{
  "d_expert": 32,
  "activation": "squared_relu",
  "moe_layers": [1, 3, 5, 7],
  "router_score": "softmax",
  "balance_bias": false,
  "norm_eps": 1e-06,
  "grad_clip": 2.0
}
Below are experts of layer 5 (counted from 0) of a mixture-of-experts language model. Rows are named router (the router's row for the expert), up (a neuron's input weights, with its number) and show model dimensions 0-127. Each number is 500 + 25 x the weight over its row's rms, rounded and kept within 0 to 999. Numbers have three digits each.
After each expert's rows: "gets" lists some tokens that make up at least twice as much of what it gets as of all text. This comes from a sample of Wikipedia text that the model never trained on. Tokens count by the router's weight.

# expert 39
router:487516470482527510530519531573505474491491571491499507503530482496465471505472541495478486528478517536469474480453509553497456520475517487445493499542509481539486478519502485546523509511500440474498497513472497457527506505479510527524484515490530517503486550530487506500516500499461515484502541511519497524552456513466520506510504489501495506507531491497523493470486483533490467475495
up16:517471446492476448502520512492457509492500540456467554525533511497502514533505503503510484481468493531455479514503464513536532517504487500476468514483478471516477479501479485506513526513484486459488490476469498501520500497510548483464525511537476518525461497538500477470554515473475500532527452505523502466525506539493500503538509518535502520538504494501504530480502499503495430458534
gets: "h", "a", "u", "am", "an", "ah"

# expert 10
router:445510504524504495508517538505510486516520525514497500475466472521515520480468503507493486498523488525486470474483508492491468541466527519459535527555521502524444482557503469521536552500492456450478472504502476480518527517499497468556470508508512480499490498505477491496542508495462473475496522534493515494517511507484495521483472433528510478544509532527489546489490490460458499491500
up3:541456503504467448497516483480476465506525486457515497517477528486514458503514492492533518490468507512493453493501465511483506532512490508509497510474461507486530561484507486514540513523475533502487523492497476470465459540455516482454535508506492502484447513507528504492489479507479452483470461501522481512506485492536515523479551461466467521554524498505490498512487496499471524475448
gets: "ing", " first", "ound", " new", "ight", " second"

# expert 44
router:485501485502520526494530477565533466488505515486478501493487471507519502469459495532489470537490524491477508443468533520479507556499563479479521484518501472518456491504496466529522521492520481452507508508512472487496508540521520481523456543521478484495495501479476489482545486532492513460539519525515481496524467456486449490495489478513508512528521499495489562499448481492488502512522
up2:521540497482545504531475554536501493510504480478545510486546516517524503525465504507518525501474531497514444499570521521508518511492500478460467512471471513484526475500475480498484508487499510536475490496515523463542462510447501501492505516483531451504473516498514526461480526475477539484502506488481473523538477454498516510491540484492473528471498524512553465495486486546492517484489
gets: "k", "b", "z", "id", "ad", "ak"

# expert 46
router:473505483480496518494512496524514475520500542507529486464487475508487497517497544513512513492517504504498480453490516490482522526480548517498526533477554450506469502537508479533507518520502456452462530480513498467507561492467516513535442529510504452507489489485462503484511486468497495453473536532512495514522469501512531535501456444529502490516543543491504499469477490479471517494486
up3:507474500505496468537461474552520490534457531514486532465535473447438464526429499483522485530508496531480465466513470505502512516504543511527491512512507465522474535502497506522499466523523465485519476490479541496496521486517543501499501522529503492469544515471480519512524523494512494481508464513524495513496516513520499489492471510448497546462543490476497511498508484534506512464465
gets: "op", "ap", "ip", "ep", "il", "ak"

# expert 18
router:479516511497500491506566514527538467484508532513509505501502465507510482500512517500487546507484561512473491505474532560512511503475518489460487492496525499494489438529500471539505533538511496484433456513459478500527557488481522538530479514481515494522518513498441497502506515478493479479524542504495484489541439482492492471497494526530544504518519484499479505506497483546513504487515
up2:514539465482508496511514477521509530515511522517508521465477505491464464501490461486521508515485489502508499525506487520511521532480529524497498490477498465484563478502512502474533486492509510518489533526504442532521509513485530567536485525512464489515497438475468532517501502496463480520436473545518563479509521526503532507506449522481469468513487490500545505507520478519543498480518
gets: " Mar", "er", "an", "a", "re", "ac"

# expert 32
router:479549452500498480490514507527504507496541523502483477468498490519511492444502508521466501463509499525451484485474508534465486505451495499451522492525502466512502463505494470485526523517514505517453496514484449496568500510526489458495464511483502526538488514496505499514505495501486466516472488517498441464540450485486476455485474514487551521541501511495486521505489478544482471463492
up3:511500499510453535528489511488510509478476487510509496516511512462525506487511481455531503511539511518456496478499519512489497489550515499483501466463516486512525462497484518502488532493499512496468522532494476463509474529521507461513411489527497500489499487498486538525508543506472481503521517506467534484459526554469504501469464440468454538513473542527496516555458481504492498491487
gets: "v", "ac", "iv", "qu", "urr", " prov"

# expert 26
router:496584490537531517501548478493503475500529530501511497491478492495544512452497535524512531483525496543505453512474535489491475519448519519445506498522547479533477438517487533504511515499512506507478476500487476501527506526481486506528468538522511483530511496482472530519506516484477491476507507518504489466477494469471489478523487474533547469519504530506498507483448471521510518476463
up0:439488462467519515477450484507477546485505481487551514458476521513469499519494515536530490507458523515477493473568452489516534472493511503496533482496500546486493525512466479525486509505485521483494509494499508487540519521511490476556491502490512476489480515511514549555504493503469499501464502496488442498504511531463482532534504486493466475535505481473487531504528447475490476503495
gets: "or", "ist", "er", "ess", "resident", "ent"

# expert 29
router:489532461495504468536524506529503488518544499484475532462500482519454492489523507516480482476535484507467484473468500501468461523478476539471532504501512464488497499560516486545524504527528446528439476513466490463529501503486541468514442517497497503519493532529515531521524495482484452487470519506507494466550477493482495506474473499484503509524508536500457495502535479527507485483483
up2:480507491520474526458494516544479512549472461491527550518467502480491476522480509451526472514469483528502484473494488531488501476499478481530454455489525507554532481508500538556477506484512488462482495506431518508469466466501500523500540507506515518522524490486494521518475487515463492526456479517505496543556485536509508483520520488496561494487496485473519473508482483491492505507487
gets: " m", "p", " sp", " comp", " pl", " Sp"

# expert 5
router:507505481521523509509523529485506476498525495466510513509488458567519493514477542535506523529486561545444464450499515502501494507507513501482511498512535490510483461522482499527508511546514500450467463501500490475529506505491564498497506545463494476548542523485453475447525470524482480480523504515490523490497494502474484481530472469485484488500514478514497507484485497519469507481447
up3:511496489580519481486476511534493476486521485504475452495497521494517508462446479482500558464515504522503495504524533494516523501492528505513507471484471482480511531487479493532473501515502479495549464549459529541483491506473525497522499555502530547513517485453523510510497469483505501521513485514506483487480497469530532501521492503522494488503492505461513513545527479525533562494564
gets: ",", " |", ":", " and", " with", " of"

# expert 16
router:457526494521521465535529502510502509473528547496490507504516481503493527490508533497522512477478530516506472485444526555492434530493526502456513481523523480523477476500508513517531494498518445475485489536473492451498527483479490514521474527487525486518497486561515495481527503512448477491467527504504485485495445486444517518475513459544536478518534541487509500485482490522507494492486
up2:497476528527487532530514457515520541492453505496488506499512504495502497530479485530486559523535524514475522494452477543503522534486450564503491481515494513501511455477501512549510484520489465459504512511500463504469545452498456533513491486458525498508534481498506485507482516490538513514539430487518481484466502470496521488519468509495477495504496495475483514452486517525473492504532
gets: "ag", "i", "an", "a", "g", "og"